Weights of a small mixture-of-experts language model, trained from scratch on English Wikipedia.
Experts: 80 experts in each of 7 layers, 6 picks a token, a sigmoid router.
Below are experts of layer 5 (counted from 0) of a mixture-of-experts language model. Rows are named router (the router's row for the expert), gate (a neuron's input weights, with its number), up (a neuron's input weights, with its number) and show model dimensions 320-351. Each number is 50 + 12 x the weight over its row's rms, rounded and kept within 0 to 99.
After each expert's rows: a language model's description of what the expert responds to. This comes from a sample of Wikipedia text that the model never trained on.

# expert 33
router:47 32 51 43 68 58 50 53 51 52 39 68 63 78 63 64 68 61 61 78 48 31 36 45 78 59 38 46 49 56 47 56
gate0:47 30 65 37 63 50 39 61 26 42 31 60 50 57 51 69 48 55 59 48 40 50 49 54 28 50 57 37 56 43 48 42
up0:59 29 61 53 70 51 38 36 34 55 43 42 49 68 75 56 57 60 41 78 61 40 34 49 33 50 33 38 51 38 61 51
gate1:34 61 35 33 58 45 45 57 46 22 82 64 28 35 52 42 45 51 28 44 49 50 45 45 41 64 24 50 56 78 55 70
up1:60 73 48 37 57 58 53 35 39 52 32 45 63 27 32 52 51 31 50 49 63 32 38 51 49 50 52 36 59 49 39 56
gate2:53 49 28 56 39 40 45 60 48 60 63 24 66 45 67 60 60 37 52 50 56 51 41 58 57 46 51 64 61 41 45 50
up2:24 50 49 35 55 46 71 50 28 38 58 59 47 60 45 49 43 57 13 76 42 38 67 44 53 53 59 49 51 46 36 68
gate3:61 60 36 36 74 48 53 57 39 45 70 38 64 50 64 42 50 50 50 30 41 30 50 47 47 55 50 75 50 54 46 49
up3:55 52 39 57 51 51 57 50 53 19 31 36 51 42 50 47 52 44 54 52 50 42 41 57 50 33 53 62 56 68 50 45
gate4:37 51 40 70 41 51 53 48 60 67 50 72 37 45 63 52 48 53 51 55 46 55 66 46 59 43 33 55 62 37 82 41
up4:68 53 39 62 47 56 52 75 49 42 63 45 45 48 62 17 48 60 46 36 59 58 68 29 43 32 33 58 75 19 45 48
gate5:46 51 60 49 31 45 48 38 59 40 40 47 51 66 29 35 56 55 43 70 59 43 56 44 46 69 40 26 46 46 30 50
up5:51 52 37 54 64 58 50 41 38 68 42 23 38 56 73 42 44 56 26 49 73 51 53 47 11 43 66 46 69 23 37 53
gate6:36 48 26 41 39 61 31 59 48 50 84 42 51 56 34 35 43 54 50 54 73 43 64 59 55 50 54 60 62 67 56 59
up6:64 62 58 42 56 63 30 67 41 52 44 50 71 76 37 51 37 42 56 65 62 44 14 45 45 50 76 35 49 45 32 38
gate7:32 49 49 61 41 60 42 39 57 47 69 54 50 61 50 69 49 48 60 60 46 53 51 52 60 51 20 36 47 67 33 41
up7:51 57 61 53 53 42 51 53 57 63 66 49 28 81 45 47 47 31 49 47 53 65 47 50 57 25 24 30 49 57 44 70
gate8:35 51 48 76 56 37 61 50 24 59 28 44 63 70 50 50 69 67 32 70 50 52 56 32 57 46 45 60 56 34 54 36
up8:66 52 57 44 49 68 67 54 58 44 65 51 50 41 55 49 52 53 51 32 49 66 63 40 19 41 51 49 46 72 18 31
gate9:61 51 55 60 56 60 36 46 54 35 75 47 57 47 49 49 48 51 59 61 48 49 31 70 43 54 56 49 55 63 33 42
up9:35 47 57 56 28 58 50 40 64 50 36 60 54 61 44 63 77 53 49 36 58 62 53 45 32 51 64 59 46 55 49 46
gate10:39 51 60 38 47 53 58 51 52 42 36 36 52 50 52 57 53 42 58 68 44 46 40 71 68 52 66 54 54 55 51 67
up10:28 47 36 45 56 53 67 54 41 62 53 74 70 40 72 47 64 48 76 33 54 48 65 50 58 43 55 46 48 54 53 51
gate11:42 56 41 50 69 38 61 59 35 45 74 35 29 40 56 43 66 53 67 42 63 58 50 47 24 61 37 47 54 39 57 65
up11:46 54 56 57 51 45 22 51 49 40 38 26 48 49 62 84 55 35 50 70 51 51 30 42 57 31 53 34 43 41 49 35
gate12:54 51 53 54 20 45 57 55 59 85 47 12 36 40 46 53 90 53 50 60 41 40 41 64 47 36 44 76 46 37 46 54
up12:55 44 43 43 55 62 46 64 46 46 50 73 55 41 39 41 57 46 19 41 38 44 65 49 24 64 39 44 57 49 53 55
gate13:44 37 47 55 72 48 59 53 34 35 70 35 53 48 66 50 59 54 36 43 51 50 43 69 56 58 27 44 41 35 46 56
up13:62 36 40 50 31 44 46 61 36 77 42 41 46 59 55 71 40 50 43 37 25 71 69 53 40 29 73 61 50 37 49 20
gate14:62 50 58 56 40 39 53 45 85 47 42 50 47 52 57 69 32 59 68 41 58 74 31 74 44 72 47 47 42 63 69 48
up14:59 66 35 30 30 72 24 52 64 58 44 48 48 49 70 58 47 54 52 52 57 53 51 47 51 38 62 57 57 60 62 81
gate15:51 42 45 33 52 32 39 36 62 67 20 41 43 65 49 53 21 74 54 61 51 35 45 72 35 55 70 52 44 51 49 71
up15:55 71 42 39 27 40 48 55 44 59 48 61 54 41 33 43 48 50 38 53 78 43 53 54 32 26 42 48 47 48 50 65
It responds to: Function words, clause starts

# expert 14
router:37 50 79 58 76 50 70 33 60 51 42 63 47 39 63 54 62 35 50 48 39 48 46 51 57 50 58 62 62 38 59 42
gate0:61 63 48 30 68 67 50 47 38 66 33 52 56 50 57 57 48 31 50 41 59 65 55 51 58 43 42 66 56 79 49 70
up0:63 59 37 32 47 58 62 49 43 53 76 64 60 56 36 45 66 57 43 77 48 57 66 37 57 53 55 50 49 58 53 44
gate1:53 39 54 57 57 52 53 44 51 65 51 58 62 46 39 49 70 49 34 67 26 59 44 42 20 59 51 78 40 30 44 55
up1:40 16 55 44 54 28 30 42 64 49 38 45 51 69 49 22 53 36 39 53 49 47 53 67 42 53 57 52 51 60 45 53
gate2:67 67 63 83 52 42 70 55 33 58 44 35 45 57 45 39 49 55 55 61 36 17 39 73 52 49 52 38 61 46 44 58
up2:62 46 54 37 48 62 57 70 51 60 28 59 58 69 51 34 33 58 60 51 48 33 37 50 54 33 74 49 49 35 42 44
gate3:42 57 58 50 49 54 58 55 50 52 51 61 70 70 61 62 53 53 45 47 39 32 52 35 44 68 54 49 54 53 82 49
up3:43 49 38 47 78 60 62 43 36 50 88 44 29 26 47 52 53 66 73 57 45 46 52 54 70 43 75 49 64 58 34 51
gate4:62 68 66 34 40 43 25 66 52 54 72 50 54 40 37 49 52 63 50 50 55 50 51 50 53 44 73 37 71 50 53 27
up4:48 36 45 64 56 45 45 57 37 66 69 56 48 44 47 52 43 64 44 46 32 44 47 30 41 54 53 37 56 56 49 64
gate5:54 54 63 65 57 54 42 38 22 20 36 49 52 31 45 45 52 42 70 62 50 51 49 51 48 59 40 52 47 51 54 47
up5:30 55 59 59 41 32 44 34 35 20 59 29 55 35 52 55 55 40 63 39 43 65 46 60 47 45 43 46 39 62 49 41
gate6:58 58 33 39 47 67 51 57 55 37 32 51 44 45 48 74 63 71 50 42 21 58 56 52 48 49 51 44 63 47 50 42
up6:79 32 51 54 48 73 66 45 59 55 48 51 42 70 50 51 75 60 46 50 53 44 33 26 67 64 54 42 37 62 37 50
gate7:55 52 53 50 29 54 39 47 46 62 54 43 47 43 62 74 47 42 46 51 37 48 50 47 64 17 69 51 61 46 59 48
up7:53 44 67 40 44 56 16 28 51 40 55 61 44 62 59 58 31 35 41 41 69 60 15 63 41 46 57 57 51 69 68 64
gate8:50 49 54 26 47 61 50 37 41 55 36 52 69 58 51 48 34 62 62 39 46 52 57 53 35 46 21 50 50 50 79 58
up8:59 35 53 52 58 46 55 52 60 52 29 43 41 44 61 66 47 50 39 54 52 25 62 35 50 49 57 40 54 54 74 45
gate9:55 70 50 21 48 66 61 40 38 64 45 65 54 51 17 56 55 52 50 48 15 60 73 38 54 58 54 55 46 49 61 56
up9:45 32 44 50 46 38 50 57 71 49 61 49 70 55 58 55 36 42 28 41 38 49 60 70 66 60 54 37 82 38 72 46
gate10:49 31 57 46 62 38 43 37 50 36 46 45 45 34 63 25 51 42 59 35 44 54 53 38 52 58 49 64 55 43 55 37
up10:76 55 48 71 51 83 39 54 43 59 44 49 33 53 60 63 47 43 22 28 55 58 50 50 45 72 47 53 49 76 72 58
gate11:68 80 50 45 53 50 56 53 39 38 60 24 48 53 39 54 50 72 49 69 36 50 44 47 58 26 67 62 55 58 59 52
up11:48 62 42 49 83 37 42 37 38 52 47 40 43 33 48 42 47 49 41 29 51 60 39 49 38 53 43 46 42 29 71 47
gate12:43 57 58 50 48 48 60 47 29 61 42 64 54 51 50 54 42 36 50 41 43 70 50 49 49 49 33 40 59 68 48 50
up12:49 58 68 28 49 51 54 65 41 63 50 48 56 49 63 62 39 66 49 65 63 43 32 33 63 45 33 47 33 39 35 27
gate13:45 41 51 55 56 31 56 40 49 36 65 65 61 52 47 64 52 58 51 66 60 50 60 54 42 48 44 49 44 44 54 50
up13:34 51 27 43 51 46 37 59 73 46 62 43 47 57 48 48 35 65 50 68 46 37 61 81 42 51 54 31 45 32 55 43
gate14:30 57 58 51 58 45 30 38 61 47 36 40 45 51 60 49 50 45 56 41 31 40 43 55 41 57 50 49 48 69 77 49
up14:36 36 53 47 47 50 50 60 65 55 32 43 47 52 33 47 51 59 59 54 60 52 48 68 59 33 72 34 43 41 51 50
gate15:63 48 47 43 36 32 46 48 65 53 58 55 52 53 58 52 19 54 58 59 55 38 49 49 58 43 53 48 46 70 23 53
up15:49 53 37 33 68 43 41 45 50 48 55 48 61 44 59 34 45 61 43 36 66 52 38 22 33 49 42 33 42 53 34 61
It responds to: Surnames and name endings

# expert 23
router:50 26 49 79 47 43 38 49 66 62 63 55 39 52 46 55 59 45 58 53 34 36 45 49 58 57 60 58 47 44 47 60
gate0:30 54 50 45 36 32 69 52 51 46 47 43 60 67 45 67 64 56 46 50 47 62 54 42 30 50 49 56 39 50 87 44
up0:11 44 75 56 42 30 44 63 62 56 45 42 54 52 30 47 59 64 53 49 49 50 60 47 36 71 42 52 39 39 46 65
gate1:90 54 50 65 24 42 52 55 35 64 45 45 50 51 54 70 38 50 39 62 36 31 54 45 39 41 63 45 36 55 39 48
up1:64 40 43 47 50 44 34 34 42 65 40 52 46 59 52 41 53 43 54 36 27 66 48 42 59 55 50 45 41 51 31 58
gate2:53 49 55 48 50 56 69 51 44 42 42 26 54 86 70 49 53 79 53 39 49 42 40 46 44 60 49 30 47 51 59 49
up2:09 46 64 37 54 42 52 50 41 49 63 47 38 60 45 64 46 58 59 38 47 38 54 54 68 49 47 43 53 46 35 54
gate3:26 57 78 42 45 60 55 49 33 43 27 55 56 49 51 48 79 63 64 48 60 55 22 60 39 46 47 34 52 60 62 34
up3:77 45 36 49 55 40 50 46 45 49 55 47 43 48 29 52 46 58 66 35 49 49 51 59 55 56 45 51 53 53 49 58
gate4:38 55 51 55 30 40 35 56 51 44 48 55 37 56 67 57 50 54 58 56 33 55 51 56 58 47 54 20 54 49 39 59
up4:44 50 44 52 63 51 43 55 46 52 45 52 72 54 41 35 55 43 29 51 63 57 41 25 57 26 70 51 46 40 47 39
gate5:68 43 61 41 50 54 71 51 60 48 50 55 61 57 34 50 46 56 51 55 59 40 70 36 77 53 50 48 55 67 40 48
up5:48 55 53 58 53 70 51 48 45 50 40 46 63 54 52 59 32 54 42 58 49 38 45 54 63 47 51 53 35 33 25 47
gate6:50 50 54 45 39 60 48 52 34 72 52 47 58 33 55 52 45 50 54 59 54 34 44 74 60 65 46 46 79 54 65 50
up6:38 52 47 54 49 60 45 32 46 44 78 50 42 67 50 36 48 51 41 58 62 37 53 43 50 55 57 43 36 48 46 46
gate7:25 48 45 49 49 47 55 45 32 49 48 44 60 60 44 50 52 54 50 46 34 31 54 37 59 53 32 34 54 41 46 62
up7:64 66 59 58 52 76 55 50 40 49 28 59 43 62 57 51 41 57 67 60 70 52 50 75 42 59 33 36 67 72 63 53
gate8:69 58 56 51 34 35 30 44 50 16 42 75 48 34 64 34 28 61 46 32 74 41 53 46 58 66 66 47 60 49 52 51
up8:66 44 55 29 56 64 32 52 27 50 46 59 70 49 70 58 75 39 43 52 58 59 49 62 45 37 52 39 56 44 58 18
gate9:41 48 56 26 82 58 49 44 51 44 48 46 56 56 34 46 63 55 44 47 44 68 60 39 48 38 50 58 37 51 31 57
up9:38 45 51 50 51 50 48 38 46 24 51 49 69 33 50 54 50 37 54 64 54 58 65 53 45 53 51 65 49 60 41 54
gate10:56 43 41 25 50 62 64 40 40 72 53 82 72 33 51 55 31 40 47 54 62 47 49 67 60 55 45 50 67 37 57 58
up10:49 26 51 68 58 47 69 51 55 68 61 53 42 49 36 36 55 33 47 62 38 66 68 48 51 59 50 57 45 73 54 57
gate11:42 36 49 60 53 42 83 67 46 70 50 56 44 37 45 66 49 56 52 50 66 66 54 40 54 60 48 60 45 53 43 62
up11:50 59 61 28 48 36 44 56 55 50 27 53 62 51 47 52 69 47 59 44 41 39 56 41 29 61 53 43 31 48 35 53
gate12:47 47 36 64 53 63 41 57 50 52 63 59 43 53 43 48 52 45 42 26 65 24 56 45 49 59 55 56 43 33 63 77
up12:74 37 70 50 26 51 43 32 76 61 55 51 50 48 21 50 36 48 51 33 55 47 48 59 55 57 50 35 48 38 44 44
gate13:43 28 70 34 54 43 45 55 45 58 43 60 24 27 58 42 51 73 40 35 52 55 67 51 41 48 44 37 61 31 51 81
up13:49 62 49 52 69 68 55 52 69 58 53 65 38 53 50 57 33 54 52 67 37 47 58 69 39 66 54 44 43 59 52 50
gate14:50 42 72 46 49 57 64 51 50 58 49 20 45 60 39 45 24 51 58 58 23 61 65 51 41 64 52 42 33 29 36 42
up14:45 32 29 51 55 51 57 53 37 48 64 56 32 44 39 35 49 51 68 77 37 53 75 39 38 25 59 49 37 49 68 43
gate15:73 65 51 67 83 52 57 30 38 53 44 54 41 61 50 50 57 50 44 50 39 48 62 51 34 45 64 62 56 50 32 67
up15:67 51 35 63 45 49 48 43 45 69 50 47 55 31 43 49 52 51 66 49 59 19 23 61 25 55 66 56 51 44 28 68
It responds to: Surname endings

# expert 25
router:48 39 44 47 59 29 52 51 56 50 46 44 46 61 56 46 67 59 61 56 38 44 42 31 52 41 41 52 44 42 40 52
gate0:63 55 50 48 56 47 41 42 48 45 79 39 66 36 59 34 43 54 52 24 49 41 59 40 67 57 51 55 24 39 46 49
up0:55 46 53 59 51 63 49 65 31 35 55 50 29 59 37 56 69 61 43 47 46 47 46 34 58 49 52 57 71 62 40 56
gate1:63 54 54 59 55 64 48 52 83 42 73 58 51 34 41 40 65 41 52 50 39 34 49 50 46 41 55 44 51 58 52 40
up1:53 29 41 51 37 38 46 65 21 49 48 72 39 84 58 45 57 50 60 34 51 62 62 58 58 38 39 69 72 39 57 45
gate2:63 55 35 47 59 49 47 64 59 41 66 50 49 37 58 59 61 41 59 59 40 48 26 45 51 36 44 37 33 56 58 30
up2:57 43 45 60 45 66 51 43 53 65 57 40 58 55 57 41 51 48 57 48 44 30 34 66 49 57 54 54 57 84 63 55
gate3:51 53 47 50 60 51 36 51 66 84 62 50 72 53 43 59 34 42 47 46 61 50 69 43 29 57 44 41 63 51 45 51
up3:63 47 68 43 69 54 52 64 57 53 45 29 57 41 52 56 51 72 72 30 71 52 69 62 47 48 77 30 49 61 37 54
gate4:42 50 26 60 60 55 38 27 34 48 65 76 47 43 67 54 55 55 53 41 40 46 37 29 53 34 50 51 62 45 52 43
up4:47 56 47 40 57 61 67 40 56 64 72 44 68 57 56 22 56 61 47 33 74 51 37 36 75 29 64 15 53 66 47 59
gate5:24 49 59 59 52 24 50 56 54 65 57 52 63 48 37 34 36 42 59 50 34 62 54 37 33 51 30 47 37 42 60 48
up5:47 38 42 49 52 48 46 61 39 45 58 56 60 59 40 51 30 64 58 43 51 69 49 66 38 41 62 54 62 50 51 49
gate6:56 45 49 46 54 37 38 53 25 31 49 56 10 65 57 57 47 49 54 48 49 43 43 48 54 59 61 57 59 49 57 57
up6:43 77 18 56 47 49 63 27 60 76 61 52 73 49 45 39 43 53 65 65 44 65 81 44 55 38 62 55 52 10 58 30
gate7:51 61 27 60 47 54 44 24 42 56 37 45 34 28 42 63 57 50 24 55 88 58 58 64 51 48 42 62 50 54 52 48
up7:39 49 46 39 40 51 55 49 60 61 45 58 26 44 53 42 65 55 38 74 54 69 27 42 70 53 49 73 52 62 77 51
gate8:45 59 58 64 39 39 67 33 42 45 45 61 39 53 40 43 24 52 27 39 43 42 61 38 46 43 28 52 39 42 61 34
up8:42 38 54 45 29 64 38 35 51 46 51 72 54 60 53 45 48 70 39 48 54 51 41 51 44 51 71 17 34 45 50 51
gate9:36 55 45 54 53 62 36 47 71 30 74 33 49 63 46 50 50 48 62 39 52 49 68 42 55 40 49 45 51 41 45 59
up9:46 39 56 38 51 28 50 60 50 62 39 54 48 48 57 64 40 49 48 62 58 67 63 39 47 29 50 64 64 56 48 64
gate10:61 47 50 41 36 17 28 45 40 60 51 49 33 58 46 49 71 50 69 59 46 41 60 56 47 52 71 48 52 40 58 60
up10:36 25 51 59 58 60 57 59 58 58 42 47 51 53 35 52 59 39 31 52 43 47 52 24 23 73 43 66 39 43 49 56
gate11:44 25 53 66 48 43 31 49 39 39 53 52 33 54 47 40 50 51 53 49 63 56 65 51 73 34 13 51 43 41 24 45
up11:76 55 62 30 48 52 47 22 66 45 58 59 51 55 50 46 54 42 50 65 54 21 57 55 34 44 47 43 51 63 36 61
gate12:30 60 58 51 73 52 56 50 67 81 32 70 43 48 58 53 65 47 58 50 67 27 43 43 52 44 35 56 58 53 44 33
up12:50 32 48 42 43 54 55 47 62 38 43 47 55 49 63 55 36 35 50 45 57 43 45 57 64 59 63 50 52 45 34 50
gate13:47 62 61 50 49 51 51 34 55 37 54 35 51 35 39 47 56 29 45 41 47 52 48 41 47 39 48 49 57 54 60 27
up13:60 54 64 54 44 54 49 46 47 50 51 38 53 51 51 50 43 37 54 32 56 48 47 41 49 51 30 55 60 77 41 28
gate14:22 56 53 39 68 52 60 76 32 26 62 52 40 65 40 50 38 57 40 45 46 40 59 75 83 49 45 46 50 38 55 51
up14:45 56 42 40 49 58 51 29 30 45 41 66 51 37 50 66 47 60 42 58 51 65 45 50 47 45 34 30 74 71 47 47
gate15:23 49 51 48 43 38 20 56 40 51 52 43 58 50 70 55 53 39 51 49 29 52 61 62 41 47 48 51 23 36 53 56
up15:35 73 70 37 58 37 37 48 45 51 50 49 38 62 53 42 48 41 49 50 59 47 30 74 49 49 72 61 82 49 50 86
It responds to: Months and table names

# expert 37
router:50 45 62 46 45 56 45 32 52 58 60 58 50 60 31 58 47 68 62 84 53 32 47 55 63 37 49 60 55 34 50 63
gate0:62 52 46 63 41 60 40 50 62 64 57 54 25 56 28 39 45 63 73 44 48 46 54 44 56 59 50 50 52 68 59 54
up0:65 66 59 33 77 37 48 53 32 67 49 59 43 38 56 45 58 40 42 64 51 60 37 43 30 57 42 72 47 47 52 59
gate1:38 62 58 60 87 40 51 61 43 57 53 41 51 38 48 75 38 64 46 26 66 25 45 73 43 51 44 47 31 87 46 55
up1:59 40 45 43 35 47 53 59 34 55 49 50 47 36 29 41 49 35 42 50 51 57 52 46 47 78 51 55 59 62 31 49
gate2:64 40 54 59 62 47 56 57 44 42 54 72 55 59 47 53 55 51 42 47 66 52 48 68 53 42 55 47 48 85 52 41
up2:70 68 49 39 37 53 40 40 56 49 64 24 46 53 38 42 52 45 47 31 54 50 52 33 68 66 87 61 37 51 55 46
gate3:49 67 53 53 47 47 48 41 73 51 46 79 60 50 51 45 44 56 46 35 37 45 70 37 64 44 24 47 29 50 47 73
up3:58 66 79 53 44 46 48 63 45 41 29 58 70 52 58 48 50 62 33 58 64 39 59 50 48 34 57 56 32 54 38 64
gate4:54 67 42 35 61 53 38 36 50 48 53 34 47 46 61 50 32 50 35 54 38 46 46 70 55 62 25 61 52 56 37 48
up4:50 26 28 63 81 65 52 42 49 48 61 57 47 34 31 41 47 52 43 35 63 46 51 53 51 83 55 43 42 52 50 39
gate5:50 62 51 53 43 35 51 49 35 34 32 55 64 58 42 49 52 64 30 56 46 47 48 55 33 22 70 68 62 52 47 57
up5:38 43 59 60 50 65 60 33 68 48 49 42 52 61 44 54 44 50 46 51 45 41 47 51 33 58 57 34 42 41 40 50
gate6:56 55 53 35 75 70 51 36 74 46 51 68 30 40 53 56 52 44 62 41 23 59 43 48 43 46 58 51 48 40 65 47
up6:37 46 55 27 49 49 61 60 63 57 49 61 61 77 46 56 55 47 35 39 50 30 58 31 55 53 48 37 39 44 42 60
gate7:49 44 35 52 41 42 67 65 54 45 56 21 49 64 55 50 70 49 43 45 53 51 48 50 52 32 49 40 45 35 50 56
up7:57 83 56 48 56 54 28 51 46 53 44 71 51 44 74 51 74 53 24 67 62 50 43 45 49 26 59 66 46 45 52 33
gate8:49 68 79 31 42 62 41 48 46 39 59 59 49 50 68 56 48 37 49 34 66 38 33 54 54 53 47 33 28 59 67 32
up8:46 44 47 56 42 19 62 53 44 60 42 61 51 44 31 48 66 68 41 50 48 57 45 47 76 68 51 51 61 70 45 60
gate9:44 48 53 56 59 53 40 75 73 43 66 57 50 47 51 53 49 42 50 41 35 48 60 26 14 66 56 53 50 68 32 58
up9:43 58 61 65 59 49 38 58 26 49 44 44 71 49 27 33 71 44 58 62 54 63 53 55 38 60 64 65 72 44 54 31
gate10:53 53 38 64 34 62 58 41 33 39 54 33 53 50 51 72 41 58 50 62 46 43 52 54 53 45 63 70 65 40 59 47
up10:42 44 50 42 56 51 49 59 60 28 54 41 62 25 68 68 50 54 51 57 39 32 50 27 56 55 47 38 44 54 41 59
gate11:49 73 40 59 58 63 65 44 55 37 52 69 78 42 51 42 48 50 49 51 65 45 55 45 32 53 37 52 51 71 55 44
up11:53 37 61 58 44 59 51 59 61 72 46 27 42 58 69 37 52 43 54 58 46 63 43 45 60 38 39 36 33 58 51 47
gate12:57 73 48 58 44 65 43 52 51 29 34 58 56 45 70 38 47 34 59 53 53 50 45 67 52 65 53 34 43 56 44 52
up12:52 51 46 47 51 45 52 67 44 70 63 38 53 42 23 43 65 67 76 41 53 43 51 53 52 45 61 48 50 40 57 47
gate13:64 79 58 53 44 51 46 43 64 50 39 67 47 56 51 47 76 46 47 27 58 69 36 61 48 48 31 31 62 16 44 44
up13:65 67 65 38 89 50 45 53 59 47 28 67 39 53 62 49 53 53 52 44 31 51 53 54 46 39 35 39 50 57 19 55
gate14:51 53 47 39 61 33 32 33 68 53 56 32 23 65 74 68 52 39 54 38 43 51 46 32 51 56 51 40 36 48 62 51
up14:60 55 66 54 50 66 53 40 48 36 49 32 51 42 46 52 50 33 49 49 50 53 51 58 50 47 31 36 47 60 61 38
gate15:49 23 31 56 74 25 38 56 34 39 55 48 44 57 39 43 54 38 44 48 44 51 63 48 41 66 26 61 45 39 55 76
up15:38 33 24 51 52 45 46 36 55 42 46 56 61 45 27 52 50 51 53 68 50 58 34 56 66 44 57 78 49 68 78 48
It responds to: Conjunctions and subject pronouns

# expert 57
router:57 41 50 58 44 73 46 44 59 38 45 60 44 68 49 55 55 42 54 64 52 48 55 68 61 29 63 42 34 29 50 58
gate0:41 44 50 59 42 75 43 65 56 36 59 60 53 55 31 59 50 51 44 56 53 48 66 42 58 48 50 49 50 50 67 46
up0:59 28 51 52 73 59 43 80 31 49 51 48 53 30 19 39 63 54 38 58 50 55 52 65 71 57 59 46 73 34 63 60
gate1:39 64 42 59 49 52 38 40 43 52 47 49 50 66 46 42 50 46 69 64 37 50 44 56 50 35 41 63 43 39 75 39
up1:43 64 50 78 48 50 53 54 57 29 29 49 66 50 60 37 23 62 55 51 42 61 69 47 43 44 55 38 50 81 75 58
gate2:73 51 78 42 74 68 55 49 44 51 50 28 46 47 69 43 38 46 45 60 33 37 36 31 60 70 62 51 31 51 42 48
up2:69 57 38 37 45 34 46 25 43 57 47 60 48 24 46 49 39 21 49 59 48 37 52 25 52 49 52 43 40 34 50 48
gate3:57 51 64 61 66 62 63 43 49 50 43 68 53 49 38 60 50 51 51 64 40 52 57 40 44 78 50 69 51 50 51 36
up3:57 36 50 54 51 71 50 38 48 56 32 46 53 52 11 51 50 50 59 74 37 66 29 45 52 50 55 45 47 43 35 41
gate4:68 59 49 53 58 27 26 60 23 48 49 44 54 37 62 57 66 32 37 50 50 47 51 22 75 48 20 54 42 63 47 51
up4:51 51 30 64 34 43 57 41 48 48 39 73 50 84 43 49 70 54 51 55 15 57 56 78 74 40 51 42 50 35 53 43
gate5:50 66 70 60 46 59 52 50 63 43 52 49 77 56 54 53 49 36 16 31 53 50 44 18 42 60 46 56 45 46 54 53
up5:48 54 42 56 68 59 54 50 39 35 74 46 61 72 51 48 19 48 47 63 48 53 40 54 60 61 67 51 58 22 58 74
gate6:51 61 41 74 55 54 62 50 45 56 52 34 42 60 59 54 35 36 44 60 67 63 59 37 53 50 51 60 56 49 58 36
up6:46 52 43 57 43 68 29 69 60 55 57 41 69 49 48 82 60 55 50 45 39 47 41 67 47 47 56 30 48 55 74 59
gate7:53 57 69 65 51 65 35 50 55 15 36 55 63 43 52 65 33 48 31 23 49 72 45 58 50 53 40 51 41 62 61 54
up7:46 50 50 59 62 50 43 48 59 53 72 27 45 56 57 36 59 59 48 46 57 39 34 34 68 63 61 57 46 47 29 40
gate8:59 52 85 47 31 49 50 59 51 49 49 52 66 33 61 60 53 61 38 57 32 71 69 46 48 48 49 52 29 49 53 64
up8:36 40 40 40 48 50 29 69 44 52 40 44 60 48 52 51 27 56 54 09 68 54 43 54 43 71 22 60 72 47 46 48
gate9:51 60 36 39 39 52 46 45 45 37 31 51 38 51 33 68 56 69 41 49 56 37 43 45 60 57 35 31 53 41 50 39
up9:42 46 47 65 62 22 52 39 49 44 55 55 56 54 61 37 59 43 61 80 47 47 41 46 43 73 58 59 36 52 41 31
gate10:43 27 57 65 16 51 65 28 47 62 62 43 62 61 33 53 48 53 61 32 29 40 61 55 45 44 21 28 55 51 63 39
up10:27 71 38 62 56 34 47 60 40 43 38 60 51 59 69 47 39 49 51 63 21 52 63 48 50 71 56 48 34 42 52 43
gate11:63 48 46 45 61 49 67 43 27 58 53 51 50 43 49 53 45 55 49 32 44 50 50 55 66 37 40 59 56 47 60 49
up11:25 51 63 25 38 42 50 47 77 44 24 51 64 65 25 58 52 31 50 57 43 37 46 44 61 34 51 51 49 39 51 78
gate12:61 57 42 65 68 51 54 60 26 27 53 55 28 69 64 28 43 61 35 27 31 51 30 58 36 51 45 47 48 61 72 40
up12:34 75 48 49 62 53 54 51 58 24 50 22 31 48 48 35 52 39 49 48 62 44 67 50 61 44 54 40 56 61 68 55
gate13:33 67 57 47 38 35 53 19 60 47 61 58 31 52 62 90 36 57 51 56 68 49 18 36 49 59 65 54 62 32 49 56
up13:65 63 59 42 51 44 59 61 46 71 45 50 51 45 66 60 59 69 50 15 52 53 52 43 49 45 35 53 43 50 54 33
gate14:47 48 56 54 43 48 41 30 55 42 61 59 35 77 57 50 72 52 50 57 38 49 57 31 51 60 51 46 78 56 42 40
up14:49 55 44 51 45 57 53 57 38 39 40 40 77 28 42 36 40 20 71 49 54 57 30 66 52 38 55 57 42 39 47 57
gate15:42 47 68 66 45 55 32 49 51 47 70 63 62 55 52 35 44 46 48 53 54 68 41 65 65 42 33 65 38 52 47 43
up15:69 50 36 36 43 53 44 63 50 48 44 49 66 60 61 59 62 70 34 31 51 43 45 49 37 48 52 50 34 21 58 64
It responds to: Table and list headers